From a checkpoint of a small mixture-of-experts model trained on Wikipedia.
Experts: 4 picks a token, a softmax router.
Below are experts of layer 7 (counted from 0) of a mixture-of-experts language model. Rows are named router (the router's row for the expert), up (a neuron's input weights, with its number) and show model dimensions 0-63. Each number is 128 + 24 x the weight over its row's rms, rounded and kept within 0 to 255. Numbers have three digits each.
Before each expert's rows: "mostly gets" lists some tokens that are sent to it at least half of the time; "comes after" lists some tokens at least twice as common just before its tokens as in all text. This comes from a sample of Wikipedia text that the model never trained on. Tokens count by the router's weight.

# expert 244
mostly gets: "\n", "===", "\n ", "==", " ===", "es."
comes after: "\n", " |", ".", "==", ")", " =="
router:180124076111113136116124114131129112118119122128142136161104071128107131132121167092114128163160147129147136124115137114146137124107114123147203095110183138111148138131137128091116130128134143
up0:109112145156115111113114132134138130135161129096125147140162111174177152118128101195116144115079120138125131092159146138107097149112172136147107149104120162121101125150133101101106109106087127
up1:104139115114095153153137135118079115098127134120135175138132069128158110094120151095137156103141132138120162126112165184143114109192126145117125126065128119182090138126134124160159104141142162
up2:178086142137101116118114124139103096101116176120148140128083146142130127151127163113094138157136145146119127150118130114121119126093112168161103075084134142097102083145108159166116159147127136
up3:111119129098137116082142116143136149091155117153127159111148184118114094105136128096110132143078075126096114123161135112113126138119133128139104137072074128124151113121119092100112100119134107
up4:116147128157137120089102169134122179178126172144157153188118121111140156142119132121097106148135116151111099119120145125156113117121147136093095108132108141110127124077122085135136116143160094
up5:083129126147146116133119136139124108106134148148098161108100176110144113139148110111152122131136064134098093127154137125158079135134119145081152109150112137145116126163167103135221114105130169
up6:094123115084157128122186103177139119124107131092123167128126085119131111134155140139141120120138142138142134156123139109125155112157144107125098158083108101127130099145090120153172124131143104
up7:134129143124074133102161150113153087157145143158103099120095148132133112153087115155126171110119128100091168137116143112137224119129168100159121084132157133092129153095102129120118151111138141
up8:132083159109166110125120113124111143104137102135125125118126054125110140181121122151116149121087157151118112143113105113141154106138104118147059175122110082124120093093114118133164149123127131
up9:151099131140089125085162112139160115123182131127139158103151195124114143121112090161165119154144150141128119114099096145129132125113110149123122121153104130108110107133072129154173123123155103

# expert 142
mostly gets: " min", " kn", " V", "ail", " C", "ilm"
comes after: ".", " |", "\n", " R", "s.", "|"
router:154103105105099151105104107151102104104098106106153149152100110106105154153099149105103107146153152102120156153108153104152103150104105155158150107102152150102155152154149108118102155105153156
up0:195149113121114076120135175140130124139090150109136130193128111102116151156113126105125142130145098126122119128125129150136122073170101109138123120145142123117166101152131106122113160135142136
up1:151116116135174103153126138104158138123141116142128127135147078090128163121083147161136146147123121119111130156139158123086158171138122136112115123109147093097100089171113147175114131090113185
up2:112159119116170091146131080135104054107160115140059077119099101152057145144122124147118142134066143132167193119070115106191167103100107113165146084131124135097107125111138092101131161175128161
up3:135131103109163140112161111138099111112154107113121143087117136103095165151153099131155148147124131146144145148157167106114141149118093133109110086142116115115090134138135145151142114121113125
up4:147124117106097109165126125150102137121170111069114146138126136124122154132097088137128151165129155159150156096143124119123125145123081131119143130077162110106116109154143146133142105121149124
up5:104158141114122114167111190152124057094107106130160143119133130149119159116130154142106152140127160132121130135103127122142053111170086186097152126168170113111125127098148131106122139126153180
up6:143134120101156118101126099121097102114102133116096138138158146137142108123121111136105093156128147105109113090142116104129133135168151136155101097143135174118105169123162133107104144130081083
up7:141149156124088118124127154115115086148128107160149093141130118124094135130139178120189132144141137101107156144157119142165105124137114133147120104092120111110180141176132109152156164146117131
up8:134124111127129163138129145111114122119151149136116120170119146085113124132123127132108122139136151130133159104122157111129132174126150122124173085084123133124143128144143145099113118110143114
up9:121122142123087103110147129120149148138140113129089115077096147151160119083133132146133131135152127133109116129106147125144098079100091114125185098084155144141133148080125132120141142163127135

# expert 46
mostly gets: "ai", " k", " Mon", " album", " am", " T"
comes after: " the", " in", " of", " The", " at", "|"
router:153103104104099155102101105148102103102100104107153152154099112104105155150102151100099100139154151104122153153105153100152102151103099155153150106102152154105152153158148106117105154105148154
up0:106168094134137118134116158116098115126137112132145132126137128128124105075083129148109106135153142122104127116132127114182122161095100130078166117135114149063147166141159096090127110102135143
up1:133094165137150152121139149136105114096140121135124161141070130108124187138105129100133177108167142104152107107144151135148142138145101129162121150159089151119133117155130128154157106140123124
up2:140141077131131150145124094146135135125126120128144124120139159085110120127124152115115099139147102100130133122116103088152094141145099145136140147128139139111127149149109139137150123100105130
up3:107131115077127120131128114102175136149101104164157131138141089091134125119111138151091071182109114120166131123142130144165141145090092145134150169116179142118168105127138114143162160116110093
up4:131149073159127158113116121124133137112118120074139152153145144088100137140133146104111110143104132115105149181145109069160133154117111137105160105102201097110138089106128092113128135096140141
up5:144173116135135133111133100126083119118131131092108095131173140144138140130096108114186122163145181062127125141124144096088123135154162137130154130124158155155140133168147078102154156089132154
up6:169138132106173142119124149087144072122157136122064134116136126070140074112130137085134074129152096122139181151192136192154117143125138108109135146153194131122131131102116065103087091159201106
up7:077099138091133155147132140089124105080143160126151092102112143131107095089126154111132131085123160114159141129141106153121103137140145117139146138138157117105121120149132146171100131101148138
up8:119142075114118113105148147122096094123112145129118160085145111093127181119103158126148101115165121120143151129115157098186180112115108119139171123111135132153125149152147120153119157127108161
up9:108110085153146156135138134115140116145123131146113129129168132114125158153129177184093152095148084109133131099091114116133108137132119129122101069140094127146138158113108101141152129087148147

# expert 59
mostly gets: "es.", "]", "?", "--", ");", "!"
comes after: " |", ")", " ", " 0", "5", "\""
router:154106102103102150108105109151103101106103107103148153150100109108102153152098151107106099148153152104120153152106152104156105153103099157154151106103154149104152154156149108118104155104155155
up0:126135148088128140118168143157134134093165136108133141137102132116138207095119137141097093140122133121093118121099147114132101152135154127087142080107129162116139136134160171110100149155175104
up1:141119106098113107121117151143110113091086114101119144141131117109119128148151119155069118140132138154101093150127143134155114143118058166167135119077103131135141127137126125145169097150087170
up2:154079107120132114157101145115105124109103080110158114160159121095116179217141131140119093146092118108133114164162160130144130133129145152167177089098147104127122112150145137115110104079134125
up3:122115134145118115113121134128092116100125131112118108148159141103126151111121124134111136110149142138126139114126108119126130119145120123113127134134161127129133149121149138130113139127146127
up4:147106112141134143128112154089120119113145128100176086108057111123154152171104106130137079115128112185109140143161162128139120134070113136141127077100140115124106135141119092107162122132124145
up5:116136132124116136089141127075129152141130106158108154088134102140095135143127147134159086132129108144123146056128130127139088130126143109108140127106158158126152115091099135134103171093148119
up6:121109114091131130116144164105115149096060141107133120134113130115131158126098160143151117164184155129137107123101095131144070105098156129181152144153109099101106105178141108125124112091121125
up7:141141082114162133119082109146126155115121137156108143158102129132105103132104109147092115139146125127140123150127157152138103178124093162153157117114149104145130134136140150127135142097142138
up8:136148125116123144119100120125127109121137106134089139105151097117114136107139131174137102105106155135133117158167162106142139147121158149128178155150133134133100126118148084103133148129135086
up9:146162108110115114098139139127097113155089098146131164129118129162093112152139128091085096176140146123124184128131146130189129128098107121128143102162120112093171112159105096159130130108105155

# expert 209
mostly gets: " pol", " found", " off", " inc", " ent", " ag"
comes after: "\n", " ", " j", " le", "oin", " ad"
router:153104106108102150104106107152103101107099104106153149150102108107106151154096150100104104146151152102130155155106157102154107152105099156153152107103151149098153151152152106120102152104154151
up0:111088119107100145081133139144097122152119137113140183119112114146082116162087155088141146124066161095091121148111116154112119135123101129150124116161144137096150085148182116153078110147144134
up1:133096120094124136124131161137099132160135089150178121104091152162094154129140182065119163123140156108146157144124144124113131132106100157133101102138157152070128100142172109138135100142174147
up2:147129142152121120117147109166099148125133146130111113152109185118128118120121123143113106113138117073147120044155103133156118112095101081194143137096118100148146146129127100106135161083104189
up3:127107130118125125131109158146092100121111103117129114111176125114136141110134101168089143073117135126122167128143163130132162162134108133157138123156117148153167135120146135122116124081130125
up4:100135133143161139097148115137152127127116075122125178111163115065099125140122144148145098131168154108145154128153094134151150166122108110120117116147141112127141122155150101182125129127107134
up5:146115135145165133148167112159131129117089111125135163140138089140124141157108146093120126115108167118100126155147128151138113128162071117110168140126151114114116161137137101160159112155078117
up6:131100103134158170142107137159126148154129081088143122124123094081136132098128140064106124170125154123103156148123112100095107114123092156150157119149162142141145071163104130121116067143101134
up7:124111125145130168088130108092161122163129154149116151153151103166123102100139157093148112171137144095119151122155131111120094167121144140165127116125159147098157129095118121105116122097154103
up8:141162153174108107107134110107109156105156101144146162121153154136131139141115078081134087127142127122144159175137157152106103184082143109128143111097128135134181145126149128124100139111194130
up9:134138114101115107115125137152075107116146140120137127070132097101101117126153161092104126132164129120140156131127178096119160144127142138129119130122137126133128151138127106089138122118097120

# expert 179
mostly gets: " V", " sec", "ict", " v", " Pr", "V"
comes after: "\n", " M", " 201", " and", "p", " f"
router:153110105110101152108100108153100112101108109113148153157101099104112147152102148102114105155154156101127159154102158098155100145101110154152145111096145150098154139160150107118104160104154143
up0:152110153160161121146134111162101098113114102092121130108148167123121182124116142130108111115142138134126186152138162120137135109128177128149086146102132131131156084114171111156127093100156129
up1:164085097169126168147098138184116091101153129113112101124130113106145118161126161102151099098152090100111152142111163132181118140112126135113100123121134123106129097146158125119120093117177111
up2:142111061108135112082135160129163097097127130129130144111098079142092150144130119122128116142148127100169144158136111107158149124100118138097155066137147128154096121123170155139111141116117141
up3:124132115151173144125120132142133149099151149116103113104106113116083150121103187128133155193134083125124148099129092127142110153126124150075106112099126137141111133146133117166106168124104110
up4:148168146106196102145143147172103101113129082099085145130122138111142168117118118141122163146154141102124151110167123105150129165094145151124149132125116120140136094127115155109158134153114170
up5:156117110115089133161128147098108113126144111116133152118148146124134143133167114134135138131156134158093145115147090133170140152140123117112108114104122143123117157154113142135124143115140117
up6:146152128120128100109112146148129106094138137142130135126115095120117139128102133159109091132137136131133170145122151088107134150108128142091129160085120094122135099130136105129139154109107085
up7:149120109123125124148068145095158106137136162144171119172132156090128138107125128109161095089088154092128159110131118104131132100115120112134133133145132191127126122132116074187101116129172177
up8:122124159120130147142115137130110149164130094143122128101080103114139123151141171115121101127159129094111166128125117122171106162106147149145150168116136110118100096192167122134151131176085120
up9:127122109089111111131154132144131130109077134113122126177120180140113105162092103119122125157152104071148180146126075128140112151105125097145110126132116175123124115124187124132158148089130141

# expert 103
mostly gets: " ==", "\\", "ating", " ==="
comes after: " 2", "\n", " 3", " ", "ee", ".2"
router:151105104105105149108102103151102102106100107107151154149104112103103154151104154105106103147152151101133150154106150100153104154101103151154150109104148152098155152153153108113103153106155153
up0:137123110095088104123080080147094150124092095145140126136167119116123137147127144133098126178108178116139128121156165140083143103145126138139138113134174165086160117112108115077165168105137122
up1:139067108089106106152139115137120108133163086163135098085111119107123126123134141120152166116117125128150171135116135127143114101133130134155145118099136082117122120150154143091167120125121121
up2:138138166121127118126078131141131125124125151138105136098127113146141107133096103092185126134137123124146175135103126117154151113128107151128141129123116119120091115134113111179055154100120149
up3:089141142103070161149097152130120099091148135178118135121137126084135104141123118118110097128092150126111140119121104137106155127155142133125157108133136136146120179117114161141127163149124080
up4:138105128116111111104081139105111137105109134086128120156102144102096151150115162113144142138152150120157164123128126105154090154118135095142129133151115169079164068158114166109103114165104157
up5:149067115087101146170109089156119113133138107130149168147121128124102126128104125101124152145145126117141153109107180151151153112105110130176155121155195130102108146150181142149107121154182179
up6:103115131129121147119052183125112146099098130134145136124139161124175147156103127087195123103166123139104122138142094145167107101073164140153135149150106114128126129162150152155143089150161121
up7:095133118125130140108141141189137143037177187118121134161089152123144171161073115140161145154138147113177113159125108129173107146127124113111104172156181144137139131127132153149122101118116171
up8:151153132119141132132107161174131175126123121135127118100138127077136103121095149146105136167140129119149143157121143130132109091114124115117102124113119166121170129150134106087153121155094159
up9:116112099099146124170146103136126134121109113076160185177141142131134137128143165108068098156127115155143118122116151084126120108081090105125124076129179144095149148146147118152092099123116167

# expert 8
mostly gets: " num", "{", "–2", " 15", " +", " 14"
comes after: " |", " 201", " 202", " 199", "1", " 200"
router:154105101107107154102100107152104103100102103107151150151100112109102154152100155104099102149154152106124154156103158099151101150101099151153148109103154150101153153153147107110107151102151153
up0:118139116073127089108070165139123138122135130124170143102106129123075123119141102150128146132117092080125133122141147129114060144127110150139182124150108097083134149070147084147119107144132122
up1:098151111120144112148144165129156112116146082143124145141125130116107145132110141120172143135137116073127151145157167153141093104116103132138120157111141180100136144101154139135142115109123124
up2:105143152096141135162115135126128101095113106131093151159123112130120186141133094161105124131113127128139126149131105103110164140087102105156125165117120145101146176097143141116116139110141127
up3:165148149175103149143161117121088161114120106148110114141147112146107138154079153154112142140124093110107136124129087126141118143127071116098133156134111114109122128092100106098129130136128158
up4:136154146131151135099136155147125115105135075125077140105118157095129137177132133106083131129137128066135136118127116082115125121109114163156127121109140115123161165131103095114135136157125141
up5:162129129132129147103150168144096118114112121102127142164091109136152185143112119105153148136140111161115080152064162129147134141125120138123139133137108145115131140145173101067118136108081132
up6:124086125126139186141125128157119151124110112109102122106092134106115130157085218117138121177115117142088141144128140133159141160171114127144163131127153129109175153110112130115113089081115153
up7:121122143136133135127141130121117148129143136129130155157152058123152111117099106149153145111114123131142140099160128133150144124073173158107082134106110153118118066157127177160126140145152158
up8:118142112112116132103118162085082128125075101134120135102097087128082136103127144130107152175098116125095152109105160102145139181111090093121162101142129146123150155088115111134159137151145099
up9:126122168101131139122088133136094124169123126108159117116103145091176163139111163087137108122175174104122149163155160105128120163075159121127096105094086112084124126140097117154120130124150134

# expert 146
mostly gets: "ward", " National", " second", "B", " most", "G"
comes after: "\n", " \"", " A", " M", " D", "=="
router:155103102107108153107109108154101104106105104111152157155103113106107151153100151101105105145145154097126152154103156101148109158099101150151150107105155154105143147158146109121105152108155153
up0:109150076089141157125178110129176099094107096089104122132093101137080132124135161136096090139153148065132117155126148123122126128093141131078160177136140170112124138156170120101095168143121079
up1:127097126116120124133146163151120154168122131123106143123113125147102162140110144150128111096151111115096116131104136104155126120127110117115125087084143123129107124160124117197097158121121136
up2:160137116093123133148164144129120106107128090137125104116098170136161164180128124104152115188126131082125129144126124129139142118109105129116118159152179166082126131141206101152132132170144109
up3:159099109125123114079150137124109126147147124095154141131117111148096097125091103121153132102148133081103117093100144170095136166087147109088114148082158180101123146137119122119120097124139164
up4:130134138134105115110122124166119086122126092127102104162104174164165134117092121056141167075149169090114145146147176117136139166108103119178134122104138128140118119140110152103141108105159156
up5:129061139159081164115146133149167096122152112148144125185160135115137113149118112085166137117176130119160136148147134133156129099141148154071124132154133132090151134141100090135130091099138160
up6:139116129084107125142154152139100102125113091141123137098138126137147128090095092124114126147125121133118132145131148112139127087136135113129110146100176068096138106161109128149141156115155185
up7:149137108080137110167087141137133118142168141124109132164139166090101178158124148106081125139131185109131169099120131132118107108144152153145121122129144148070102136117156113095136167107114194
up8:147129100098086109138141113111119166112070108121119147102117089144121161154128142105107104122118121109132171140118125161136117145159095108120129144087123163124157135187146168114135124125129144
up9:118108111084156108153122150142144104111117115094154173143132144168138093158122164178138095126133096180107114136139119131150116093134124132110108135132122122132164111175126137136115115144136160

# expert 226
mostly gets: "-", "–", "|", " \"", "/", "="
comes after: "\n", " al", "\n ", " All", " co", " Al"
router:144134135107116146142102106164130112127122053124134123219125137113090150145113168064097131173120159112144129151102127117124129160133126142149137081118148140116099137133151107126130132109129172
up0:145126095127138074127116132137129167123148090176140126156190130122095083134178132108132123132148147139097144133111123120139128124149140173139169136120110117171171103126162084135147142120103158
up1:092153116126077090156091161143124132147161108146140135104142110125132186151118109110113121128139093131109108113127112176122150133120166180166178133136111161116110106153126143159157121162111101
up2:102157102148145128149149108147134129166136139085150109103120089104128116128153090126116136130101123152136163113076129127113138108142156185136096130080120105120125116175128129156126116128149178
up3:093088157132093118100152134102144142123139122132116109103116098114131137142094137123108120101117095134104171112104149124143155141126124107138177085073149179135107123088122177118146086132118133
up4:160160128133105125126182109173124117131115124125119066153073110131057150154150138112154122169102125111142137132135127107127155130136150124151129078114132144130102120100149132171169139112123117
up5:187125138124181155143122119142147157113138142033093115113127113105103135135136128144116158108119187091146107116109154161129139109175162110138134111157117100089123094122155110123128098120148136
up6:154125107087138144157146133166109131095130147098132129125143086166154096089142108117088149176125120166135111076114135113133133126085115100110128109117145121102148103148147120162107128116091136
up7:103157138131160116133112113145171102143102120087162108122154076108137165126103115149146173129093120107108123158126125109122140119110120134090127130107098122142136132114147154112125139153132112
up8:148092061203104131154146115121147084149114113099122125130099124092155140128119135129162140114109111152142119122157130155163137118138152152165128162131102090099094110121144180157161169137091166
up9:145055092137090154162127108131117170104145143130083138132151128141099112160117121149115126137087114142143147126132170132153167146150142128139148152146062120125100164113147130117124111096097120

# expert 116
mostly gets: " a", " his", " an", " her", " its", " one"
comes after: " of", " in", " as", " is", " with", " to"
router:160111128066107138114104107158065099122116089075139130137087143117124120126107136111088101180125132125103190140094134107127079151115073144126123097125138150131128210150127131147110137098177144
up0:141111106146125115160126117165123129111128148109107160128065091145129191152167119161151152130169127136112131122116122101092153097156138120106115163163132103144127120133107134132154142134163114
up1:126116148128166137084092072171134115101115083171081112189161107130098129105157122140089122120121092138107100130114112156128118160095159134111134099142126138170129121127136122119135115126150158
up2:133147142059147100162138165144112135091133171109083108112104107113145126122139103139117112114115130089132083112114165129090155102132109123119150104168112168117111138167093149123087209128117152
up3:152151123142087133096177110156115086115097103146142140134095142144146121141148137148156132143123092144138127169140118151070099131081131099131097140103163132104141121110126156112168131103122113
up4:136072117175104168102162130140154112138110098124197141106147112093132109153114147127091168075111091159152132150137142107153109143141130128120133146168142104165138140104128108139155064093121112
up5:115135109147113144175151135129100086102113123137105096151093106110126132167105106128120164136102120136122134123144136165162106134151124120133100176105141131138088143153129188104122103123169086
up6:189076120148085129119109156143139119095100154130152127128112190175121095099107129109102195105112099163137167127137110138120134133136126138131112101134097170111119118120131149144139114146100138
up7:123150115154112120098121174115108082139093138172123153119204144110129130163099155145137182107118140176105136145136142145154153125130083145123123090115104135144116141132099117111098108138100107
up8:124084131143103159126108100143110123120115144116140064092112141110166134101130132076106082130121130123128138158130125104139146144124129097094107170130091125132088136127090122130122122161103147
up9:117114181141126125119116106125155126105123116161125118131146177117116109145123124124074118172119116137120096095102106161124106122093105154108125145152127160115093090074163136123164160106153129

# expert 64
mostly gets: " Part", "vent", " March", "ven", " album"
comes after: " R", " B", " e", " P", " C", " M"
router:152101103106104150109105105150105104106107104104153153149103106106105152156102150106106099148157153105118153154103157102148105151102106152152147106102156150105154155154146105121101152104151151
up0:139107081059112125158150123178097107130112094153135138130129078143096161107137110116117132154109165122118144123120126107139118145160140124138145137136137110087158125075114110110147161127178110
up1:138126121127108165157102141142118128124139122143162121107112145137106153126103126108140141142121184065137157104133165093174123125142070121159110108154123109150103158109118107142111088119177124
up2:158146114075132170116113140143111136133114138108128079123127136120130147131136107122116093132130207140122103078150085164140097133142069141176121119160115124129124151100138135134089144076154161
up3:116118148129104170127117160129109143166147093128158159126155115116117162132130148105101148104132119123124144100123103124128097132113092174197141104080114127085098183177143083141154156094141125
up4:153120138135151137084102109126111147154113114141121104158091119096162129124127105152105135132100155122147117168087118116134067153126109114138113111123169160098120131142113135130151170129136121
up5:118120100111170174122143153150089146113082132130147103107119118095150157116123153097110127129111129107104127111143146125187144132166139155107143136116164165125117104138137170110120141140152109
up6:148129113121089160095127120149118136126151119174184137114134080146062187121147142128134134128132136128138160122081112133096124120174106131166142146109120108146113178137113112112138145097143125
up7:143108153062135141109133120136138141135118143116116108093112106115086161132130136124134138179144143121120144108120097100142109163127108136170128127133132111113143107117129149131121104126128116
up8:111098117127115123091105111116122137126130098096138103147128130161120093135105128137100163110120148131133142100152123109137164155125109111165126128131128127139122127110134109095114133125131100
up9:117129090108114105137122137148122107117137120050127144087131107156141168161112141135095106051111130095135142152138087116134133144140110133091162114057117112084109137132117130123087126137144131

# expert 255
mostly gets: "orn", " Aug", "if"
comes after: " (b", " loc", " d", " cl", " B", " b"
router:157098106108105154106102106153105101103098103103151153152102111108102150152100149107103103150154153103127151156109154101154104150103098152156146108105148153102156152159147109121106154102153153
up0:119104145086051137137132126136129152148179153111152140135088092121104113103119123132075105130152128113146088161095153064166117140107071111129121148104171136128159146127186080101173120112096182
up1:134117127108133135135101134116142119139161153119163137180099118107148149152108163119085107151082144100130171142124131126168107092164112140122132131110152106106093145105117127116147131115087146
up2:131155134122166121110106125140105142099110115109064136165083114114123114100070136108132112131151095166124100104162163165161156127167131092129143141122135129120123140120125130118152142155146135
up3:145135109121108149116073135143085103131094138149112093119134145117111120137158166104140083167135094122134102160159150090116083155145115092124136100136150100109113118126107119172142129147126162
up4:139132119140132132170113145173116110125101144153110152124103133119140103131137149087146106137131151148143064110170143114141076110158142127139166124109109099171106177125116170150131142109121124
up5:144162081106137112108142143104130168099112096134104113147122149095156127116130126130175147149163139160124124090112120124143104109138116133171119120121102130112176151137162133081124100124082138
up6:151130110071138107143108108097134118115148073089144140114108117151105147094127132120122146145129166112125168146110170122083137111105123091123111144138131083140150118142155153140132161100145144
up7:128088125155082116132126113127092132114133130120166101179115096142135089119146140125075107112129123139097092114128122103121131121130139148095132141098152101005151122173132100104096116130137178
up8:078131132085149137128120143134128142146138150142081174147098166077124118076109156130099129140138126161105093125145155138144164140190111161131205101099126117116145151151156133147132132108095109
up9:108131151133105075130096158135111148149161148134118128162128140135091136117084109133094106150150155084136100091087165135131123147100117113094196109108123146101155113150129118128092148099084143

# expert 137
mostly gets: " This", "=", "ween", " which", "oth", "ose"
comes after: ".", " s", " m", "\n", "ver", " th"
router:149102103106103152103103110149106104106100103104153160146100105110106151150098150108100106141145153093120146151103150096150111158101096154155154110108158151103140157158154108109101153100148159
up0:111103145104118139138163104107142093168122107129144126131143137130124164161097108158131106110130132118158129099124152134163086118080120113127132143138153157140094138097143115164164190096146150
up1:132078114141126153128148099110111139136086146129091122156090124076111161120136104131152123097116108104107157125100147119111101162139121147164163150100116147119122154125179146143145114132167137
up2:130118114136132109109123136127135121141128123126126146132148133133111147145149130168120115150143107128085136198120151108157115137103144134127079142120144096103095129115110120101114126057129113
up3:163165100154144102085146124157130098159148108139125162140173075129154132149109137130110118112124154124113141159135145131101097129117119100110140109156152140142133150136115126106136138108159179
up4:170115174133082150141131127086114107125150092125153113112119096128157148186107121118124130135146118160119141161137167121082123159132101126114141148111124134092164128119138099175110113133133131
up5:147151112085122120158133105123153062094109132097121109123123152117112174133123122138111084108146129087141115153150199178124096150162146175150139143085179160109161107128170110142172073110141153
up6:128124110121127133121116101126132125099145143127159157077109132127081114165078097129132117096155122096130134161135137137125145128107093125145093137152137103133173123146136088157168152096124118
up7:141121100122130117118073159123119105111118139136159130087114133130125109118107138140168138157142118107083082134170154100168141130149128149109112165106131115108134098112127097129099135107131123
up8:104153111113133138112141126139131118107095138154101158093117139112116122158145139121118136123113139150109141168094126134114094103128083135122132146125103117104122132105116101132147102124123143
up9:136117121125148165085096121142105134121085123151175073132147118134093167156194135130113162172110138134130124124112144148153116152180138125119113108130148160146115123178100133143147151084111143

# expert 75
mostly gets: "b", "ab", "ib", "ob", "eb", " ab"
comes after: "am", " A", "um", "ra", "ar", "er"
router:131097108139070147151094103151112141109136121099119137115108137136110185172125149127122129108130121129081134127113125107154099138111121148147149139118128131093131174149107149176145134104151147
up0:121075124090118105162125109158100167150147166089130110121159114148150094102137142135085113118103123135105136135131122122142133155137111161168137116117154129164124111150095137144147114083137115
up1:101105098133103124162137174096117124150118142115120120129117168087151154141090107180141109123128131116119161105114135122087106106140134110096133129130122130121110113169145126122141166131133130
up2:119171156168155133134121105139116118137102137093138141125122133117100145146108143152152053142091097153113128147139152124125087089128153103081120152091127096138129104172134154122155131152168151
up3:094103106146104102106110120150125134147147100134093155104130132071121102130111162140132124133144116173182103103145130084130185121156127142118096130084105109094146124123081105144154128130096139
up4:090120106144133121171115143131119165115155109120104119150135103093150147092139157145124134137140150103152147141152112204147133118151126104090141134110172145069095136132147097133173117128118139
up5:118154139096119184142150099140126135108099182151101146149132133146109163177124149123144068137125158112108134085136116168137123094071118093154122121140100153148125118098133153142180153149102125
up6:107133128122099147165144115107147121096148113107086155096137117105139173111148134120134140153112115110113142125137143124139125113106123115131121148125173121174138125186089097169138111142099174
up7:167154132126128127115157080141114129122186146119092124139149099148120101160144175116148168156141135138119092130094131098144092131096122083145122188099150118148156106140142120125190115092161123
up8:126136149129107130123126137130104138141130149096070124143103141166093168120102146135126148138147087098123138122106121134150145145134092129093097151178151139127081101151145122151099124150126156
up9:098101164112111137126139105146098110152144120148100153152107100139144125104144160086133148113118128086147105132141120136120132130115107158111075158129150095125153090114088091168103156151126126

# expert 172
mostly gets: " des", " Gen", "o.", "cc", " loc"
comes after: " D", "-", " N", " O", " d", " S"
router:151103101104102149099106106152102099106097102108155153149100115103102154150102150106097105146156153101117152151104151103156104155100103151152150106107152152102158151155152108117108154100150153
up0:153107108133155102157113119132154096111125119135086123131157094112128105116108132126127130150142094102140211129131094132140126135104120152142112107146184112115169142154141127143118119106139128
up1:168120134144126102140089200136145138147140102117143127106121083106130156096102086106128096102136155141129124171110105150142104149127111179121105114109137143160161134124138102061142135166090184
up2:155152141140121141123130106138124106118098110122108117165099143144137126143157123179143132096151122149120117107120104100116084158157133105122173145113123127101138112160118125135165111081147124
up3:119108077108156126099163144117131141105125141163144142103092122091164109118181147100088112104143076118147129106099118116130112123132152124140100096115105107109058162109132140146123137154127138
up4:090144094118137106130117092159145124159095118132147138152133119131113137161148152096153110159128133132106113124157111133121156144107146136148093103107124104116140175177163130090135129110107141
up5:106131104134141099131076143154148113127076109118102115182084143121082116111131125136134122151123146116199120098106141119131073128086099150131132130108177125094084144129137123133130104158169159
up6:161114104134129094125169136116123118111129133152118110104129131136138108166121128175119116177146124107090168133137134134163166148096137129104151139088072142102127091159110115169106106120113149
up7:135137135134109097069119094102104146166141145124113093129096130133150143120109105159098087141151093107130108148110152112183147156106115160097160128129131130123156143160145120135160132145137128
up8:108090136163157136130109149123138134114184138137140152126130091123102109141137166125124136093141133125156155146084144122141106109134139111105130119146109138140138099196157093126110069106114160
up9:114115103134116120153121120107126126101154119095143133165149155103105154125096136131120129141136118137166117113114155153181114115121157128124149116098091112170131134125167108141124107108123100